Weights of a small mixture-of-experts language model, trained from scratch on English Wikipedia: 48 experts in each of 12 layers, 7416 steps.
Below are experts of layer 7 (counted from 0) of a mixture-of-experts language model. Rows are named router (the router's row for the expert) and show model dimensions 0-159. Each number is 500 + 50 x the weight over its row's rms, rounded and kept within 0 to 999. Numbers have three digits each.
Before each expert's rows: "mostly gets" lists some tokens that are sent to it at least half of the time; "comes before" lists some tokens at least twice as common just after its tokens as in all text. This comes from a sample of Wikipedia text that the model never trained on. Tokens count by the router's weight.

# expert 1
mostly gets: " game", " time", " government", " work", " service", " film"
comes before: " of", ".", ",", " to", " in", "ing"
router:536502530565545520443522560453461484505508574498501470500617485464509521406523553465548425441414475492470459445505534424489490474538550508515443521571472623462453456408563426461503395474431522499507571512496512485465533484487500488450565468614401510523516534478588513522621595525459495485458432482455548463500470560497583457401441554464511499518470502539518471470494511527434633524427578513540487546488416637504500473436459526528520529475380499501476503447613517503523544518481412

# expert 13
mostly gets: " century", " eight", "9", "8", " few", "7"
comes before: "0", "8", ",", "6", "7", "9"
router:515556480534516511465490480471473492605551535464464455565548490545550599492521630485472474463504545553453524473490604448482541447586498502391531467488458547485512435538500450495516550490327609368577572418462510527475512429483472531541500487486399544505519551542510517531572532555486487554493500478482504417522393550459484492420489605460477438521453568522522483497576578491465602515428539564421575523474453539519537525517498478518476484451498518416464524450529442480441503526396465

# expert 16
mostly gets: "ford", "ington", " Paris", "mond", "ton", "berg"
comes before: " |", ",", " (", "'", "\"", "o"
router:498432588514523518460528514485527503537533571534590440472559469452610548459437525412472392448502526484472509485517499421488491439462530550538534471585387596504496475538426494641509591488472589415539492463422567528449536510497468484493484447486428456518564495520505533509505537523436415460438465534435563478455497485462570446487576485462524493470592465542569496431492544595421533470451563529532567546516413561481578484481472410491507530525434483470500480385470507509536483584520401

# expert 0
mostly gets: ";", ");", " —;", " –;", "\\", " ·"
comes before: " ", "\n", " –;", " —;", " A", " R"
router:519535580470498554394564556449443523494588478441386360578505538473544530476588496410498458497526514559506463516574560384495464448521493585455546544509564534459441427503530511515543506517486502404469457428505566477391563526521494447533447463571492558443507455486573617539583543545405397568484469502479545444483439539413451473555488533443537450532484557493511467514514504569494510531471602476497512527456445493501509586498512435552431504463418508456552471490521478543500472548502434

# expert 15
mostly gets: "\n", "|---|---|---|---|---|", " following", "ww", "burg", " ==="
comes before: "-", "|", "\n", "|---|---|---|---", "|---|---|---|---|---|---|", "|---|---|---|---|"
router:577512553497591593442535480510448571480520515485521410565508525415650474483518565401507486479431494546439465542503550497458512366561516457491458492539487581474461492422537478558516486461501559377487502374437507485437508399498511460539500524512483470535482595491528564519525527496491507492431431464486448502541493500430567441445516486486499428601554592544557584477483517527450538556417545553439544548536464528449578580458517536479434468437425545432484502491585443529526489518513470

# expert 27
mostly gets: " In", " in", "In", " into", " On", "″"
comes before: " the", " ", " a", " his", " this", " their"
router:602397504479566504393504435465469550483569468526507464557583467454564498515557561467453533521481559433535550485431588521479556473554521484506552391513532516552463477517576521493520457503486518470589517475417537483513519457536460546533512444552452457426569635489584541611584553497402471476492519534534444478441476488452520485473486574429555466457465521469513506517500581469385501595468505473484463504431499626414536494431503482513506387434503564479430414542520461521519471519455456

# expert 10
mostly gets: "{", " [", ".,", " include", "),", " including"
comes before: "1", "\n", " The", "2", "\\", " In"
router:512489555406545515433446507433440567490557496500505464602572503473525545523538528426515459470422524583511476511513570401532543520558418501501489486531527555407409507507479490587481487439461505481430468428503539516439467440609435475627422385526495491526600567527530567546555591525435466477427519477519468486503488565470517535487432527534508435488552454497509548517563537502446520585512622500400567516396433512419560532520477452483520451559411525522527528488505459518503493558426504

# expert 22
mostly gets: "if", "   ", " —;", "s", "S", " S"
comes before: "1", "2", "3", "4", "5", " -"
router:471501574415534593430465425473447463479606500507416420553571465429643532564544518466475453505488619492518597454467553498561597508537523555524442532511537472496539488486462460521533482545492527452499582447468572468490451460626517453511455440541440397503450511483539614515538587499482484494427539448537480509518448531454469455491466508472499468468504556458522503521508529654418536538460534581481508502418494512492496546481559493469551467494454568427423474477511479608479503485436427

# expert 45
mostly gets: " had", " which", " have", " has", " and", " been"
comes before: " a", " the", " was", " been", " is", " be"
router:520487643451495502433517530488403618529534530458528423475515543474561553482443516439459421529431548550501461547501605384516562496570504600451510448526504556491406457530478491475532475488525513526460508472475490492470499469577500461541529508547474388445544522530414552621550610517474440533498473511487513414447423502448516506500539499474492492483508482479459479451540531514411656508495536546494526553480456539480507468548576533566500515537442556395418429493573504507541436551408445

# expert 5
mostly gets: "in", " head", " hold", " lead", " call", " return"
comes before: " |", "ing", "1", "ed", "3", "ers"
router:493401554478542539456548502421471509454473573420480529616569465536536433573576557531482483549481513529473564461472519509390499430506565589496481507546469535443509453415452409519475468509496442460440562460448519446484432470596437478569501445490412396530547569553485525563506549538518402460486439541599425507520511586400487514486490564471484448507524534576570505396503602550461523514479528551484598513460457537465543501542461497525497459476490481495459515506562542433604541549489428

# expert 38
mostly gets: " tri", " particip", " learn", " compet", " separ", "tegr"
comes before: "ed", "ing", "ation", "ion", "es", "ated"
router:526462598489585531508409484479491605545545618487537527541600523441494486519544540486443472436461591518579500517475588465421488504482443507444556529518481585466442488444506422532480508565468523483501525475488673483531542456541444484548408486543459376503571477558571515522461578584503421483501453538423543415488452469430587453414590503503479499503511449501593457497474492538481604458490534523483452489499479563522491511480516435434421464497440493426425455480523505474487566476500523

# expert 35
mostly gets: " Succeeded", " Coordinates", "present", " Preceded", "#", "Population"
comes before: "0", "9", "5", "8", "7", "6"
router:548485540483502528495498496402370491529549446584502502520565440539481539515540536493435538366457567581530467460483478544552589465577557543381500495511575533425452535530488446470544500431432517488531575423503567446557503535459459501576530488554433465500554563482497562586527552599502462494547410531461491508512446468449537460410507481492454528514486554497524465460488490545498596557489545475403534560409470503382547530513429486558473445580496465431538470480557439441474481546408446

# expert 6
mostly gets: " by", " for", " with", " under", " against", " of"
comes before: " the", " a", ":", "=", " his", " an"
router:543510539519533470521545532498491583473585482517456427510556439552508572480512547481422439474519527530446497403468522488495600437542515534453542524600425534490417527475513498502516427470445527487552487456405564483455436465561523460562427445529476481474523487467502564507457557483478485502511380607490513434477501562509494522500559589570473485486600562467489599494471579496497548519512504556448528615445478568489577545498412504511512420514415476465503329512549432507553520487469360

# expert 28
mostly gets: "ated", "ized", " known", "ified", " due", "ected"
comes before: " to", " in", " by", " the", " of", " that"
router:512442514533591455452464490416466471491561563487485500511639494557507560494540571492483414472484476530442531474479532365464507440495526507401540562510392588441382537487503473559488484484442487518450453511454613436559487535526480502467500454517440477561497501428576621501627632525485544492419490560473547485481427499481511431427498495492480400511543559587508502545437510527474581453474573504514528551493430533485536556464455532462458498561454537477528438515509439535481549563480446

# expert 39
mostly gets: " |", "|", " April", " December", " October", " November"
comes before: " ", "\n", " —", " +", " \"", " S"
router:532484518510489500442518480430432592457528542511539396579560545458591531482444522447417503531476546489551550547487560399492539479496486447459561543529536556489450446522485417509521499443512604460562549386490503460425510520574464513481533513528461558569605453490560561520574589488503441519445498565546518519454438476410501516479443523496498368449486489475509534378480498470479529541467569525505623561445486503521549577432460420493421515538427473500456445511584427533466475468414446

# expert 25
mostly gets: "%", "ists", " members", "aces", "ects", " days"
comes before: ".", ",", " |", " of", " in", " and"
router:537391525439542488476459525403412467524541488478484436496608513484539538489512603492542461482454587542450454587590511442542585409619448556463490397533485533526467462470499494488489469506464493494558549445509532479411428548512505548500495546563428462490507563480528539597598586529539520492521465571533507438549369552493503369509473505473538422586547591485524493446527492519425540489462555498502515532490378600561524485505494502497524464441417449459452445473500518498502520453512473

# expert 47
mostly gets: "°", "′", "–", "%", " who", " addition"
comes before: "1", "2", "0", "9", "3", "8"
router:484505505438499533520462535399436483586517497482509478589567527489544515478500534361446450542421495557471509494460491438495540506537523570426572426589477591491471473451502525496505454456457552507528561395433560463473469491524494511536487487494404551497496557530501528465599584523494477475506493590518439388457443576468538479409448525567573472483497525592497490549455471593440563584415615503405486542459484580553501603505420447535493452499500529491505471424485443512486526498393506

# expert 11
mostly gets: "),", " ==", "\",", ",", " ===", ".,"
comes before: "\n", " and", " the", " which", " The", " but"
router:548526549479518473395495517504427525501584597505509496531553462503527645482448582373459367449461470511455472527500477579488520528536468520455511485494505547501483421520593548502462448476469596489474491494454574461492481460567493515575453405543454463542537510503546523477567561586394426586573502514462451412493385486442484495487497480415543468455525536557463460443506501571468510494485610603396560521449497552461606528492524447513490470496455496513477451508575505561492475541469472

# expert 29
mostly gets: "On", " before", "In", " After", " since", " On"
comes before: " |", ";", ".", "–", ":", ")"
router:505452533511548508430520468427500457471516515464513480505505475517582562477550610467482463495520584508482534437500537475456537413494521463501501517570473540461417490471466482594450510546483631394509533310468499527467437443506446604502536523523365476533572485514508565540543547605459488491536391576573516520473504424480562451466561556450468477488523491412472459514478598538475559525423533483482535551476461493438517550468593516457522519521493527445466419459509460547615465545538456

# expert 24
mostly gets: " University", " World", " School", " City", " government", " Cup"
comes before: " of", ",", ".", " (", " and", " in"
router:468491547449547535426495554478462398476563553547537450516622420522576564438485541430529445510422452489517452580481490399553553429510466487430479482584496568433458436497453470532548506456428554431529583482489519504380588448506510493494541435527436534562554479468564513478507545544445455437463486467489537453429515548413523490511500610537563472550559619549552518452486536482471566526490553532523566506423425545518538575446481472497499538486433499486547495482512447524566457541491361

# expert 34
mostly gets: ")", " was", " were", " won", " played", " began"
comes before: "\n", " in", " |", " by", " a", " to"
router:547461493465565485512476597469455444411544552486497442580546497476535520453579574454518449473384487454504485537509555468456552477521497507324508510447468527559490488410554482535574511535451547482579501424457506452525526434551492571508569381491460494496579441546541517535523575551413413544477454580563494441499408499431524479514533474500462459536452605544491461423471492552420581516533526537454604577517437514481553536529547479470532487483476532482422456458559515552532517511522390

# expert 2
mostly gets: " number", " part", " record", " Total", " –;", " —"
comes before: " |", ":", " of", "1", "2", "3"
router:472516587428612495444475559432500473527529525526451459485512510494541489487557504474476458436494526473452486481465489524458546465611493448471454550578585539490470460454490538494495509487375485495497547421481544519468454536473479561494565512553421446573553521545511504485550591481570503445464455580498525393520531434449484543530491430478451413486595499468566506495446497558419615587510509599479539548495392587580513502536409497529553512562465494505464433486521415510640488479470379

# expert 36
mostly gets: "½", "&", "sq", "2", "3", " ro"
comes before: "0", "9", " |", "–", ".", "5"
router:563513506496537513421506550473498515487514487506503474546571419515521547513599508474473515508463527531558458463504486503524506425535502562426492439549519521489469515514523490517493499508498555399552566348527522550479437481570429466566483475491435439469582569569486549559513504600541477510494491495441475506496471535443543483424506548312505378512518522590540495425581511536473596521409512505482603596478422529528501582509414516523515450435449516441434466440507497475582440569401453

# expert 8
mostly gets: " won", " Gu", " All", " received", "″", " each"
comes before: "|", "==", "===", "The", "S", "In"
router:499430541440594589343470504421413540505572449525487331517531532575547495543516497469454423501551488495491600484542613474437555467487464512418489447524508514495497437470438464537486556430508568432508490389477546459513525532502533506515496439547496441536586522492505510495558612540526496514518413527509547427410478489446539467469518476478500481488475534617525472558523581499469571502468538530506516609524511627524557496565459525466441412551451542450508484442480492498523465490460486

# expert 7
mostly gets: " (", "(", "_{", " [", "{", " $"
comes before: "1", "2", "9", "0", "8", "3"
router:517516502490609430426497548412463543554597509503512477609523440525554480536484559454508460479421452530533531550483467488446461498570430521389438478541524501441446450463565487516553472549454638499581547442432500516506504436600492480565558378567470557502521502575556616513539496538480485442501501456539514443491450535446600485492441528485460437509593515549532468455411555510481553553420528517391576533421477528488542581446443470517504488495515500493450529499520499576545514486430431

# expert 17
mostly gets: "\".", ".\"", " '", " must", " however", " app"
comes before: "\n", " The", "==", "The", "In", " In"
router:567482514515513491382491495482438551581510536434475494555517498469550500505514573491523471442413595551565475464485522477411552565517519433438461448539535568384481448454599484549493427527465519486528491468428530474529462503575507448471519506579410532462556501527528566538567633551402483506422456498465414438488537559475533521392477487427509489481514470467519523399533549588509552577433642505457472506451499562487536514450495480539426471614429522484423487525552505465445520493488456